config.toml
n_layer = 9
d_model = 192
n_experts = 40
experts_per_token = 1
d_expert = 256
d_shared_expert = 0
activation = "swiglu"
moe_layers = [0, 1, 2, 3, 4, 5, 6, 7, 8]
router_score = "softmax"
normalize_top_k = false
routed_scale = 15.2
balance_loss = 0.000189
balance_bias = true
init_std_router = 0.00755
lr_router = 0.00253
n_head = 6
n_kv_head = 3
head_dim = 32
vocab_size = 17764
norm = "rmsnorm"
norm_place = "pre"
norm_eps = 1e-05
positions = "rope"
rope_base = 10000.0
rope_fraction = 1.0
qk_norm = false
attn_scale = 0.177
tie_embeddings = true
parallel_block = false
init = "uniform"
init_std_qkv = 0.0355
init_std_o = 0.0
init_std_up = 0.0355
init_std_down = 0.0
optimizer = "adamw"
lr = 0.00221
beta1 = 0.95
beta2 = 0.99
weight_decay = 0.12
lr_head = 0.00993
grad_clip = 2.0
warmup_steps = 231
schedule = "wsd"
decay_fraction = 0.884
decay_shape = "sqrt"
final_lr_fraction = 0.0
batch_tokens = 131072
seq_len = 256
doc_mask = true
train_tokens = 762400000
steps = 5817
dataset = "wikipedia_en"
Below are experts of layer 4 (counted from 0) of a mixture-of-experts language model. Rows are named router (the router's row for the expert), gate (a neuron's input weights, with its number), up (a neuron's input weights, with its number), down (a neuron's output weights, with its number) and show model dimensions 0-95. Each number is 128 + 24 x the weight over its row's rms, rounded and kept within 0 to 255. Numbers have three digits each.
Before each expert's rows: a language model's description of what the expert responds to; "gets" lists some tokens that make up at least twice as much of what it gets as of all text. This comes from a sample of Wikipedia text that the model never trained on. Tokens count by the router's weight.

# expert 23
It responds to: Hyphens in chemical and gene names like receptor-associated and tissue-specific, digits in accession numbers, and pipes and function words in science text.
gets: "-", ":", " |", " ", " to", " of"
router:106121157103100128165133155157153132127138135126117116155143153165079123145138135097168109122142131116111111121097132152115122114096159128144157133139124141150138119154121110129126136116152120122133166148137102139144122100137126125102084133133175115102159135105202099140163095105115125065
gate3:148115119142090110119120125127122129137189116119128131159139142114113121141080159091142136141079125123163140095117129134187164135121136098141126107152103123163177172089136099063083147126157127097123124120186092092102135160118135164159112145157146115117136120161138112115097154141165144120
up3:157096129128100135146147127108106129128076124161133130152133090126109128117182150154164134109166097146090115130125139145104099143108180114121150106138161132114141147176115084130124117126108138144135152161111104126090122096138162084105098123097115151143126114141089149130115104082115128157
down3:124150143147185156143106086133149141126118101226163115111107134143103102132159127103103146119112155121131112100092135107151136093111121122122131088124104085150179132138135147159135092134088147132108107132132123186119073139114131131160124112108136096164126141111108149075127145108164124162
gate4:139095110110116133151149131146135111126096131112126125133156157099126149096122131083116125135118144128080131116098141130112112151112117112169098125129112108151055147095110117138126158156145138112095103126115113130106106130121133130125135142124147164142113125094142132109130101111128140097
up4:148106104113129139093188120122109141132160128174144110169107109121125108151138185128132146149126150111163125103124133124134122142132156166134102158121120118105159148105185137132097120189125127123169113178104129128120141127139116110154131139126128116109164108156095132123153132135123139141
down4:136124099146145132130103139152116154121097141129130127130128140146115169126110102100153171122148148147134110161123118097134166147166157170070108106133122132097130112132127113088117133122183138130151119132137095146153175093105146156152117141087144137112118101130146131112123137165118137127
gate5:131084146086110113130101120179168095130144131115152105126099132149128110084135119097143167095157125109132136102140147113138162123156150125156146084092107133103168092076137100128143154101141101116081124153180105136149150107134122121156124109157123114110149099142104105100080094110155139104
up5:131092140120145109099110141129169072111180101146157106111148161146146126091140112121197140185150132113146090155109123139154137122140112117141133147121133138112127137117126132090181104154116117125101102148158113073120141137103135111119146143116126124171191123131122121114115158125109163149
down5:132112148161161107186103078090106157098085137130099135123139113112125161117150137155070133116072152156113122131093141164116140155103140129130150142157133116113129077189081148121128095141117127157146135089120149134121141098117128184126157124123188146157136129125098162099134099114120098164
gate6:111114113141102104138120150100140164142120132121119111102093146093154154099122161139136116142122103099073122093112122128086182157100133126141147152118178118160100179131090162112186120140114135136130146101136120097130151120141141100095103138128132129091172132148121138110094132101103091138
up6:082116095106134112182125128087179123154083092124124101117123126146175121086135098153113096140115093133114146128161103109080146138156111138116104146149090091128111125170132154114118087116114140156138102083127160154124093135123191120087149104129105063141127154128164140122139139102154114096
down6:147111124117115100133121140137136140111127101135122129127120095169150145160115112144124123134133132093130167140112145131170114141150128144140088145141089185122075135124144145124166098146104113155168149149140165122115148130130147140160105135160155132094153118135105166104129139111125121154
gate7:081134115092126128116102148140107084088107123149106143096161125141111096079136142135095158096082138111121141099128134139155104134129121130141155145170135125132132170147092101128193115132104133119158125073120136143131158162113116135177124122138128162094113118105181141097125121126193113095
up7:123117123128106092171107067129130102088162146155151165118135120137152105126092118105114147115185111110112131115143170147139123143138102156136135137088132138108151134135155110131115131143169118117134139117181101136103116110112155157116123150130125063113129122145095082134092125144111140157
down7:129129143115142119129101112123127115139192121061121124140116140137128113125154098139118095132152145154123167086104115121143156133141141131117114105132117135182196094159095112114150159127137124103143110118128097113139124136138134095123127121157126175070122102152159113117087174128122097132
gate8:115103127136125122101145101120108147155121143114071111164134119130139149137135159117124075197137132147098163136142125132139099126147138114097130151130112154151068187144104114108108175172142136119080091152134086161100117117146128126161123135100117145109125121150092107143131180086165140133
up8:140121108104133120138099158141117119119134123153123133104130126182113091113124134159100135155143137097158161124132107111133107112104116148055125078140163100120120128176116088161107142146131111096115155117133102158096140106096145102152103123179105119074116116148095125132127179133119155148
down8:133124106141101179169119107125168123125163118096143088156114103146167123163141174127145120135107117162081153180142157165122089120114124094113149117079135094094099126113112144160170117179123140143127163118124121144141137133145135171145105147104121128172147128034105158120114158096142127187
gate9:110163128108130151153129130145114134200147095102125110156144124119116124152151150154179163122083164094154131117146122085132183135090119123115141106152127139112109107087171155090122144171117127117158157139114127119157175137114129136143104117140134115095140172128157163129124111125137129096
up9:139107101094124117098153129147150115109149154125120119145135148108099129085121117140164072148154111122140126132109163156164151100106108143157173077143114140138125096099103074129156114140125110131083067169142124170135083159097128100151171145138130148113096102126132105124122137146178107175
down9:096157158117075108150100102179078134140136161120141140154128128149146077126142148166142102160151103097191141150120132150105093111105094144110101137141169135178125096166138117162124152108152131113161160091132114174123118132152076120088093086190134113115124125136125122126106098117144140128
gate10:142152118127121202111109118120115110159117087120147120102103090111131142130126143116102123109118108141108127157143130140138109156118129149122125114117192125160152110167121120158126192112132174112176156132106139119135103144151104076152104139158107204090147102152105165098114109140168125145
up10:144118096160136070094150111102141134163163137150148106157168141122126110140123148139136131097128144103135116116140123165110099167150115142162109135138154120088106143157133118134127080158143093125107147114161136136099189095117112113127129190132123106101124111149117101143146144131122141134
down10:115139148112170114147127136107163111148142158168126101136107111140142111095154109115117146135125132152142123139145152129110119117124129101124120131147100110129132111165112137070111117155114127131142153120120106157121069122095143137129117113143172111094096167131110162081140092088156135120
gate11:148102114107137133112122139132122160108135130114096128173097136133168106132147140142120136126145129099154100137165144150118133121137121154130116134140115125122124109127135166134110160139120119103134103130155108133157117150145137194086098151093136126121058096130150130144164091129096095103
up11:121110120182126127080120138094155096188146108149133143130143137139107100141120137128081155114115152110144131110125113142131137133157125115148137146137135113097128097138104158140157139116094131138079146121106118141158106131126098119113113142080105097136114144189098141141092154127115156142
down11:133148122189168141107153145123090152163126142168161120089156143086135141126133132095072131131130139163110082125169092117158079131123140116162152116132149134150122125138136124121112133115158132112159091155116130129147128104109161113096129151156098137141110133160118149083174126103116124141
gate12:119080089135132120175150137095164128124109154130136088128162139157123132082128145105137127092127122110109089136135105133115119140132095134171131154189137115132136147100092091117146128200179139108133152145167108141133122125105102079130138160141182128139112154151154175132131156139163127126
up12:179119106155135158061102094142090163093136124171140166084138128160115138128143152124142162118102116133163117115138118166151116169098115117101102133094157126122161118158085113101154144130133147123123147138143119162145081137112126106144105178154146193104148080134106091149101142166141140121
down12:156126146143168100137126168135132156121123121130134115113150140146136123114123085134109139134133119143119076118110117126183155081118100137113159104123096104114141138120148155121160108135107102084134111129128098092144085113107140129149167139110156128139093145144111137141069137092148137169
gate13:139122101117108130098106100127148092116134058138159173183136110131132154140120122133140110086104120126129159115092132119134171149136142106143119090139126140113119111175131108132153123136158122119104152108122146081137136114161135143104175158084148126146138160104147093141109130121145116170
up13:150110116107134117163149092128158137108184134119148121153106127093119140115102155162117119149160103147130163100142128115125111098167105139124177130104093126119107180106115131134124157124141083135156143142166103136114105106127095154157100079091139086120148122131120161088110107087084135163
down13:168160123117104121131080127130121100081137126145134140149112092103142162095164122145141174131120137118140053099151152135184145124138113153117148159088112082120160142156142095124100138109128116122118108126136152131110112098117131134190129122146122133105105145133122150137115161132136175109
gate14:119110142096093083158088119128139137133144173134101087146078125165131109157105099088117111101137138118103108135155138123113112115119139137128151138146100118093096103161128097123151113184158144124151155166166112147093125096096156090165126108152176133130113142150153095124153133119111159124
up14:139135142145135124115164124139157121151120123149113107118095126112130146138111162091127120116140141129129130147120129165087104076091119144127112186132122125129132150136192109097123146140093133118122151119141068151110157076106133185200132120141145125157131130151081177134092121144090136125
down14:121100134138097086154126125099099138117134100117135109134098136110155151094077123121165126113139147158100148102113116164111109129130034167139130116148143123161141132123087132120134137138081106175129154115103145123115134123128145111152115129128148134166111131141153120123097174137152118092
gate15:128118151115175110106093166102155133151120151151110135140121085146104084138145166102112152125122179111153089144129151084127112140150137104150141151156115080136109149145092138134110106123138102122128131110095139165069123088121129100133143114102164084114107150167129135127133101105106097126
up15:108151156129135118160140069103140130165095109120137135121095148105115141122076158138138114123128120160083112122091120143118114105109126120105105112117162158117148101124141126128081102158101090108097122142155125089105132116156128102160103097131104139130147144129121086139157171132139145173
down15:111116163136137140139131136103156143111116162154151148140121150132142111101118141107141146128129118165070138123117147144177099121145070107116131138134131132131092120128114142122130149136123123130086097127177089140111145113115128084114122133137101132098172145176171113139116131072135115104
gate16:083105119102113108147157118138164124135138118164176099129112111133108143112087083127139119134152138157150136127112126104112150135100098128124126097172153107125108147107114141138081141111133139130139117163133103099095141099188096127126188114128152099148118112111135148130114138159172119112
up16:156103135130142134082121124142147093126132095137103122126126135190174097156124108103090139125113138134146130103148066148136148133127150098101159152131113111122128144126148158158119131139112117123142151104133122136124124152107086170079099170151107125173124125124144111111132154110106116090
down16:124151174114126110113113148137083126099119088087160110098171108151137123154119119138117131131126173145157121124150160090110123126131147130095114091118137168068110108116143123096151138122134115097133139120094096168136127133137111140127138115134116108147149148123120144150106125164143109098

# expert 29
It responds to: Section heading marks (==), punctuation and pipes in climate tables, plus sentence-opening function words like the and She.
gets: "==", " the", ",", "|", " ==", " is"
router:143124134124104146136077130127099062126121145114140148125148133148149126166110153121124129133125138086162117150145120160108115147113126124099132152140141142097151139105089137154153165138148132166141167107150138092165104136150156140154134103119123170134097120122146134137093136160111104157
gate5:138149086098187137144128081133083123159144133115144158102102131144123122161176086114133075156130138123131133104125108123136125143118117091095136112116117139180143192128152104088083108083104138143122152129134144112089149129097138116113136115138184120147117129143102115138140137118131123168
up5:093119193095144121166121121142152134116149116156089118093097108132155114171092105121102090131157119166122099113121111123113148095133103135182131138135144163106136165093132142147137125126102166122155104135122134111111109125120115126131126150147093161198123116123141136107138121122092153141
down5:105105136184104128160176144145114159096172114168104093099118155120139107149104087151088114111091134157162151132178094099146126141070125080138101161168108099165106125117126159121078117150095167106128149142126175117144127125155138169124071130154070099120108129120092177148133109102129122140
gate6:136218140145116139129093072143158118101143108117083116128132077130108136111136112113121131092116119122129123123121137130110167086084167138122159123077123146107110118100122112149163137119149091135122158147121133122111111148142124085128131108084082115170124076147143175105104123100087126126
up6:160130153110167108112167125115141149132080175162117163111092145161111087145139091102098146105104184151134127139108146097136101102110143119194147116147098132100137134162135170096111085158120133120144131091169123119148123125114155131121118150119138113110120121131147088144154136122105114161
down6:130087122106150100087143121156166151124140096128103109126125108138143150126128097136146112124122132148146158176145152129084143113103121142106127158089107106126152086144092098132159138092120124155123132125157120141140074091074148114120157111130123148144114137095118154120157120149122160090
gate7:138108106136171104144109129133092131151147118148132126126119115130145137129142130126142167141107076145110150174103106184120123140135114101101171080170122105147150133147125125113117133113109145147110162143118125138133177084157160125100106131138113107137145129141104161132125117096127112141
up7:164126135142086124127089100109173153121140127137136110125139166135104133104148149062100170142165117113127143134162132116110110105165147138101124130160122104117134098147129162161148089118157133141128118177118108158120118099107090143113125127135143121162119118124129134112122135087104104108
down7:149145101110110153128092112106192157146167150148113163112121117121141130148121136131113158156124159116153146063131171116076060094141126106129154165078100127109133142107109140143138108145139116092150119179147092152133163167091159149153125135127141139123130113100136133097100158097111138205
gate8:152113112136144095130147154136170158104168120119103116122136135124098157127127115102110098124134123119139120131111141132114150127112130136140142155172172131170156115111096163112135131137171167149128081147125070116154131154097140129143145077084116162152150163117167104150124136159137134137
up8:178107099128129111111133094145109130161160105146140147121136116102172104141096160153110106161107148115131142093132127126083144112098118122094163119114120136138135170118137085141141144095108121116169102103071122119110132148112168174121156109159140125127116100171124131144137189138157092128
down8:083140161136168108135142126109134124130133169193148125144107134148141140132123108146146141128145145147161126163120107082101098139103099117181128100095099101136153118080152134099106108134120079116150165152113115117162143150120164123125080146091120097131111142129140139063122111088070115126
gate9:109120106128111131154119145206086116124079123110159123104137097120125126136162113128111147097152154119125109075109144132105107142152148114122115113129144176153105162161106106141146088167140124114153130104166086173132108119112115112155106088149147157143123130112082117162151124099125108107
up9:141153146163142145126135137119112136152124145087148152177087145143121093142170143167167157114142138128084074138095138111177119135121153133139132149131119153163127172127094144087106091163121164125118133138145123144114159149113118150133112148121111140112121119165115117104171151140107164114
down9:125147102169068153098155101138122145119111145073098129160131146160187153128114106120130151120116128105131105117177173139092094098167099147148128130140160143139109131155142113089107107131133115115119146115123121166104125120081159090144113116121086143117110087110121120119156112155128091092
gate10:132172120116145120119146119120167156144119181168162141106126137135153131144104089095101165172129097151129120086143113187123127111120128155120128091130136105101117110115175145078121164128134111095140144147176141147127097173146158095133139147139094142114111095109122117138148159130093176172
up10:113143101159136139099156133185117116156115132147157122142126094132114133128155188079136137144172143138148128070136108131135139148108106134118141052134184156138086115162138095091126146153147087124112134147139115170139123118144103093163175115106134114132121119125116162115125158091129169144
down10:139132105152141129081179083116155146148168147147136108123094131125118096121163075084085141135112119118144108077141115090113126139130165090112103143096115142164113161131139148091085124088125112090110136070164140153103138131111102139123128148153145098141132169143148121107131072112154138156
gate11:113107094135130131101154104078137132158130160146130147126153120096131142126101173112146171126115140151159101090155127116139110119144135101177131126082076165151148108189114156135159098164180109135101151139095158127142090147133127112123119149124142135131118145108105132115173142103127132180
up11:136127126094131113132085139105162127140204128103149092116157095147142111118110103130084113172051145136099132107102141123125129092160130144081133106180187101136116149142122098127144121168125176087131095136127145086129078113147112162116111102121125094121113109147100117129125153129113115126
down11:112115114112104139121112165166149125130127144100136087116116127121141093130160147131112135134126121163145139104138150108154128135110120182104163119115158130123118106127137062132141132104106097083083111134158123162157126137134131134139091142175109132118124123137068125102129073163124148143
gate12:158111145142148109094167110155179151128113125117126142105131195143128115118092182132108136119164124140108090144119122135142148134082070122114157110128130106136155167104178146145129126156080127153090127087131122122142168135079121154108115124124109126151101142140175110109137120121124088129
up12:100138167135143114124147110105098092112144183156177108129145124125128102126142122131178104177124162113153151182137144135121133121136119116137117103150089106092161143122122104112104136149148133160138120134111118099117146127112136119150072141138103117136149140148101144158109128121118101126
down12:179143137152126129132114117096117130135127188145144132149140108104092118157120104187107114137139156143166134076118074143190156119124099131136150129136116139122132134091153137147164149115151156140115091125158105103185150132138175123119099094129108139117127113108121109120129127149164129125
gate13:087150119181104150134126144132100161119131152130121117157130143091117119146155111146083135154144136137162126155147158125135112150104131105114120119131121121063121110159139161124079162109108123129167162115148125113114144105124148144126153179116124139145115121109080188100131101113097145147
up13:149118152104134126150128109131146133156158140153109139120138113114155132095080148139118126107146121139151066148118130114104090139116146118183095087138121128132155117135166161129123129161116124115146159103112150150116146142128126172110130162099147133125130105091103139091165196114101116105
down13:087116149164140115166086089142102173118110142071103143120142156136143118110165148115123113162109128123140087174125165131142146121120127129109122142147094152125138119130147180126079117140149151137118129101159126119115130092101071124090129146089125153139150136155145123130134162119155138108
gate14:158108127103089142104144132164111113142109096098134073165105072118152176159135154074150129176136130130152135136157152114077119149166114098106159063120132117101125147125144073102116126122122127152115106131128134088128109087120116110157172094099089099120143133144101142124129161126113117143
up14:108123154143126124145155116113172124140152110134119179119124132122132144135121125180134105124129133115113133137066116167155135104140127176119094137089104130099142148167145162135099160130123082074154100114139138159131153138145110156095132135107094107155136130134135126131090115131160107123
down14:119131170137087173160151146098143130176098124157150137083134137111165116091133167138152164114126109137109141164164159133123178100166173140131130131139128138167108129178154140148121140106090082159119166085148119136143127137127154149081127162126076105121096120105124111153176111140166073093
gate15:100148134168127103108151125149172152113182104139095148147090176132115157131126145147127125107110157126120094125104172144154137100124159155126118167153202113111129120134098120138122149135171130154087091163136111107131153144136068133085116095115132124134117096120146122128098109144132170153
up15:138108113117151109127145101108129115132124136132152133124117141126080131129096145118093116102064140128141112125085142129115125133136135141153131163106130085147131159148112135138110126188179096168116100138151135136122118116128087162083127140104074064145136120143108114112091159151145106106
down15:164126173141071119174085125104123114105157105020147161109126153157135112123082102101121135113114136137143107102125095134133152120136091113146092105098135109175159090123053146139108134144159146139114137112100126124122138141158116097113142092157117151144156113158118141196089093132119118113
gate16:078132120135123133115113127144174166137097160163104092108122126087166154094083082121081166143138127159131178138150136115118123120105115113137106121088142101155097096111125066114100135142060078132135128139145134147120101126122149087135114152120121137121123163131130105117126156114144145118
up16:096134161100125144158116142177136133144150133132140124104097102105166120147154096110173171131088139134114083111062114080166155134104112162085159107157122132104176127137124169131126141086108093096140087123118114117092128115130161101110128106137138160144130129121143093122133135117119117105
down16:118121124094058134136145110145103104131095130170108075124134080155144128172126137117129113107096123118093106151140113131138118126146125128125096156134154167146152118125105136145104157091146119132124079095093128129119126135132139122138142141136147111166130136171121111102190147135122091105
gate17:134123108122153129077073151106111124150143127146145120115105143123153125114127176138112119100121109135135157117185161155162120126123091152118167091149149115122132129144139155130082135139110129138113109108148136147120114109115171131122119141125109126150121140129103106106150085109121091093
up17:076122124106118135113117145119140106134128154139110112124156169106127111099120134109142142122146170122147122157138101112138106134132121119141096183098143134174139125173086118158122142118149091110155141131115144107132149091128128135082093130161121124131131206156120127136163136139135128151
down17:134153106132112131123155089149146122146153118117119122139064113139170167140164143080136142126135123126129124128108122155109152132098078111078143086150104097144151123101166173112124121100161121134120128078167106158115118114156159113117113104166097123150110060149147154100141178121149140093
gate18:113108108126128117073141087110159131147119190160133107140121119099117154152114126118123139132114126139165127091142132137121103152120110154154161148093109153056107172103131092118083158130109125137114144124123121104127101113134112107094123115097133147185150144114105145128141158149127128179
up18:104151065119145125105119133175100109151134159103140119132135150123124092134141137105077129110153140137148114122123130099128157145100112160155156086117125196108079138120120106125081185129095099121142124155137148132119142111138154127115103111126121132146136154120170094131100131140061135122
down18:110114079137164066080160153133102120138114165201105124133129124068143118128112103159142139142140148085085086086119113102123102142139135141121140146146134131126132133128167143116075087170095096115141137103150130181149110113117096097145109149114155108139101121103153143106133127123145157163

# expert 12
It responds to: Prepositions, articles and table pipes in descriptions of roads, railway lines and stations, such as terminus of, north of, Circle line |.
gets: " the", " to", ":", " from", " at", " of"
router:145070154141088119162073106124129135116150184125150153154108106133145099113159104085133095120142147120141114162138145129133135162086115105106135119154096144142099164103151072097155135174134091133144115154134092100116113119141160160116157146141154097151186162127099120131145142115104132106
gate3:140153190149099124156101110119155108111134141124125132125101108110144130074180153118047075100152138124099148141104135083130141123105104105143123167146131118102133183120093091125146124116155113134115122134109128131096149105085074114165103117133157090115142154161182135126116129132133144116
up3:085157140136121124149124112141128132110122134095123180152086152154107079109134145142156156137124118131134137106125103077125144069127132107124122157101122108116128116114156141093106140122139121125079120126124139138125153160125144100123147108150121137061126113146173110129108107089116136124
down3:099167136123109169131156130135152155113140156133133136117143081137130117078163152114126133108137110077119134122111134146098164160107129089131108168118145115119137151122082155155131113130151108145163142096138153180117129141132132133083083153096118145130148159082145094111146118150168114119
gate4:104136161119129079110105136153140144122137127100146129154106122123128049126125137116119148106113132115122064106132118110134171129157084124135091169099100098151163086142132146131114106136121083162108126116170120109144124149131094168089136127058133099103147161136134107125149143150104127111
up4:150146173118122177104109160088121136106138154161127127166124127104140160118151113141188154128080076105114159128095122120154101109140130084140161154148134086137150141102115194143093071132112120103144095090122160096108136154173160141112141130121125132157103153157108138141110099106094129122
down4:152136144099150142147168176085118120134138143143118152142142120170111136145131169121149132138108111113121120117123129102134160087160101121076140144106109151165154128112154158109149090150106184165141152087119105123129095131100163144138137137092168098131149132134129122119169105115134135136
gate5:154101209118116093159119156129132130132129141174135115142119129131090162094137117124109107174131081145096081167141121130167126140119170112103092156084138145148078087147148147092105124142136160091104123107117147124120119084146117139129151089142142130083144107115112105105117133115173122159
up5:131114154161106161125133142166116145075124141153097100145101126112130119170116166123112115082131102130150175109130128113143139106065131138117078098109094130167160100188132162133142152085086139100072105153133128136133146139142123150140115128170122175198142124129152098142139106159138091086
down5:126117122157072148095149101147158123126102100075148132100093081121175146146120134137103170100128139113102142111128137086141134089150155088118128146149161145148155130052114125126135102130100151155158078123135111142116115143099114109102113138142180146094129107124144108130116091133123146115
gate6:147133137115131108090091098136161143135128103123132114146128134161131127160123153123128112113085118146105084144118145148129145163158147122132164100085095113118141119115143146117182136137158130098127160049099134120109137145122106109085141123045159125157096084094117114135123109096131123107
up6:122159126156135096093126134097166165107152125106130169125136156121148136152124127150155137172122128128107123108091160119126134121098114150120166093120149153159187121147147125104142184123079164096135122113109130155143114115165161151139113143128112081099147092124106109135123150123117104095
down6:108108151128072142149125136122144131146133140113085117101133166134134112142169172113079149117100125109111079114100150090122156095182133103132108131113117135116122148091105152131154139125136131107154129107139126127111147152081141137131115177109154117106166151148133125111165142142110123112
gate7:114089151158129107099094123150159158119164120087142130156100129115155111121122113128132132114139108143151109037164100097138145143143091127155142163122095166118124159092148128110115138087109140089148119142084124138138146120161150132140124120122089136167153183129115118138149105143122129191
up7:086129111118153124107113088120160145127156090093135143129173100104160153135113160149130133083195154152155139134160112129137105142141111121121098100138136199132123121108130141164145127152106160109127124145134111121162125133099115125086096170097133140172118109138096140188178143162143148111
down7:119097116157119164137147146173139145155106171096118089167160118153135103120118119100143121146085113142154109113150138151124133107144090144101089128131125128144134126176144139105118142115173131154108116117108139175145071130096181134163136118143112136113123103132090137114169095129160166127
gate8:113162131123145081057133154111113143123105120126106157108123113152135144113149111132120075097129163172118130128141105153092172134173107128117127114124088138133067092188104159102097165120131111113117160144113143133151127073156168127138158134107108142125158119166142140131124160123114115146
up8:138141112140122168123119178137085083144129135118122140095123109124154143089097154135111135100172132116125141125140120136118100099099127115135113087110133145116103169125129102124155181116100089135106142117179173128083121098136127144149133127109111141146150161143140081138095140137123110151
down8:093128108107116130122146139151132110099144074132135097128143135128130134172128161140126167121134136100122075114113092103135153130110127118118106102111134118082152132135118147133119151102129135127120115125117162140092109162085081147157079167125168127150082090109127137151095143126156127118
gate9:135146131082130120154128102149092135124152143146113132130147140154141145123111168156076075177082135136087142172130125119084095145140144177153077136095108140119135148130144110150153114147070111129086127105164091079120104122136126127109108094122114122100117116122158117124117103113140095129
up9:146139100106123139136172152126123118125126126144120093162137114133149131098165141141101128149087122114098175144119115113162107163094125120131141164133117134118117125149097085113135110125112106133140140079151135117172097119132169123122113133103146140128107088138107146132101187117175138168
down9:134158093111101149137119119135080082147138166115130140142173124144114124151109133072144142085148152125119121117105147157141110163122170160126136166148152103104182181143138097132123109090134116116128125149120124129083091138112112125142124111117114106122168156158116116124121153119134174143
gate10:121131124097144132106166132115103115142120121137076109118128159093136129124094132154087082122122081140136104182144097120091133103144121125099147137156121148119127135124129110157108142096141116122140123078102107138128153141112124117134150114126099115144117146141145122145129119080067147136
up10:137137135131138121107145098155123129141150123144153125162136201130094139158125115132132137123175097146174091176125111123159132159145085088091152111161129164128129138124123120128096096136152095126159143100100108145126148159141144107120128155127139103133142167092168126133118093144100116152
down10:188131160122123097141147117098149092118123157088121132112151104102135151126148096135142109127164121138137117099168150139118130113124128133162109105119110133099130135102175169147124133132139105115097128097124143141118132114147106143113120124134120160102161145150141132101083136140114121141
gate11:119105085171135121114116143150114147139079117121119136132144120068168101124100124096129175118118118136102115158192118092118137111112092148126137157127119122142108158111116115148156164174125104128119087096097074117145163121113146130155111104113132141139142110132095115110158129123104079100
up11:089126134131122085140096119099137131158162132118101097138060157127123128187155148167096136169088094147140147086089123125102117140159162101116140126121116095133128141134106122128125099132112142093113175122126106134093084115138099103171151136130144114117088130149140151117113115097128124153
down11:075104133119160142123129167129162117096144154084092123118110108127135137146110093132084129078120099145133100098151069105112140151119108124088135137112136118146121156110148138123136154113162122111172100127175149132060116143062150180094140107186145102141124136168110137138118102095136145149
gate12:106112147154119124130138161131120078178113122119158108117131118129139156148139087094136147145185126110091135102162125127135155110114156122108142105155175125163139142108142116083119169105138110158128121134129107145138181115169140105145114128176134158128097165156115151165131128071154086177
up12:188159101106151120128070164129174129113113102128120142144170141104148131104160096102164164136142127115086130124147105104161127170156090149138135117143119127086128116125127081140114099101138131118121127148145126136106121137116101128125127103109112106119138145118106140142136130076106111089
down12:126097161097037155100105105137145163133127113090116115148076146143114140093152084141109172146123109117118108146128132120110107061138133150132106080131080154135136118136106093099164129168165110144125143173158115140121144129125133096149114122105144130151121144110158119113114114126142098095
gate13:111092141141131121128082131140144118146104121128096065131106088148089108139117141120153108187129134103099121143115110107171134096133148132140099146122148123069126152159126107121089152086154183138117114117124125153176169132110125146116132136121104116142145106157137079142144071135156160114
up13:112122139128143156120146155105115101152140131097116155112137145135163117116136120170103157124119143153137151147134141144128088141150120109130185184100110129148096105118093159145169117139102123133055130111101130071098110117123100162140143128149115115129142134161118109116091128119126104157
down13:100095108162128204118093110158148133092148118119120143134111095126117146112152152110118163113122163139171149130134096119172136149159127117157134132138157090154150145152138099112120165130155138093118129161154114122132144129126131119118148118134119068103183167118137100135148113121151134134
gate14:128131125130113137099106133104124145091086110132108132129127096107184122095114150133161158106132120118094129099176099120106108088056136095131135129143091118145129113103128128122136153153126102089136158148105075129174086125125136117154098144161128150133117090166125117168126138109133166172
up14:095119118113133111135151134125112167117146173124175152134083086120159085105130132148143117100132118121122115104129127138122127138121175109141113165117111096106133128122165112102128088153092106165104175146157142122145136142153133110175115129103119091137139115140085125141186119153181133163
down14:130110127121152101122187144141130146107167119063121146132122139113141128131159177142142165093092143142113154099134077113120137154090156125131112146164130162161134127112122102099138145093123135150124126149117121141120140138102117117114112120156070107132106127128181133148118161135107118132
gate15:088158109170156121143129155117116110146096161128131131116099122127152128122133135149116123116143133187113112098127148106115121110149171153127139156134112155130128125169127114118091145142104093095144175108124107152129163088106135118144126105152130150125168168113158087108110126123103145125
up15:112134067156082133124158114118104161110147134147113155135151109149154087126109143127167146089133091107150140083140120115128115137149153113090121140135128145104137102122139118149118170184094099129120166111150122127150100155149176142126135151093122163140155129128115119143110153109092143114
down15:123158166152125113144138122093145177174127131154128125164119127152128113098103146129151129092120078128120109143166138099112146184138104100109083146117161126122141129144084144117120110093118136124095138148121098133114126156090089166118162124152081170099128177132136118173125141142109135111
gate16:134113103113114141144093149124126134118117120130145123154121151114149080119125128102143123136151153106170118056174152182145134141133091092126096125113112107125156128134129114149146148140121171169128141147091067145145162098152156119148091117127123116122125142095082109146118148140157104158
up16:133157115118136130155075145132129089122098139147165151133133110133127134078112135135160096152175149154124097116132140142138133116058160112164130114121143113147170115122128125175171081155128156105147132126132094140122181138110080170111145072148109115101149097110131165090124131121155126122
down16:130116135179080138097125118115125138117122111091131145136121128123152144107135148124129157109140092100145136140121141151132144114146142122138125131130143092120128135140147134075097125127147097164065111093120123164135102162159118113116127118119124129162129108120082121172155103146120159107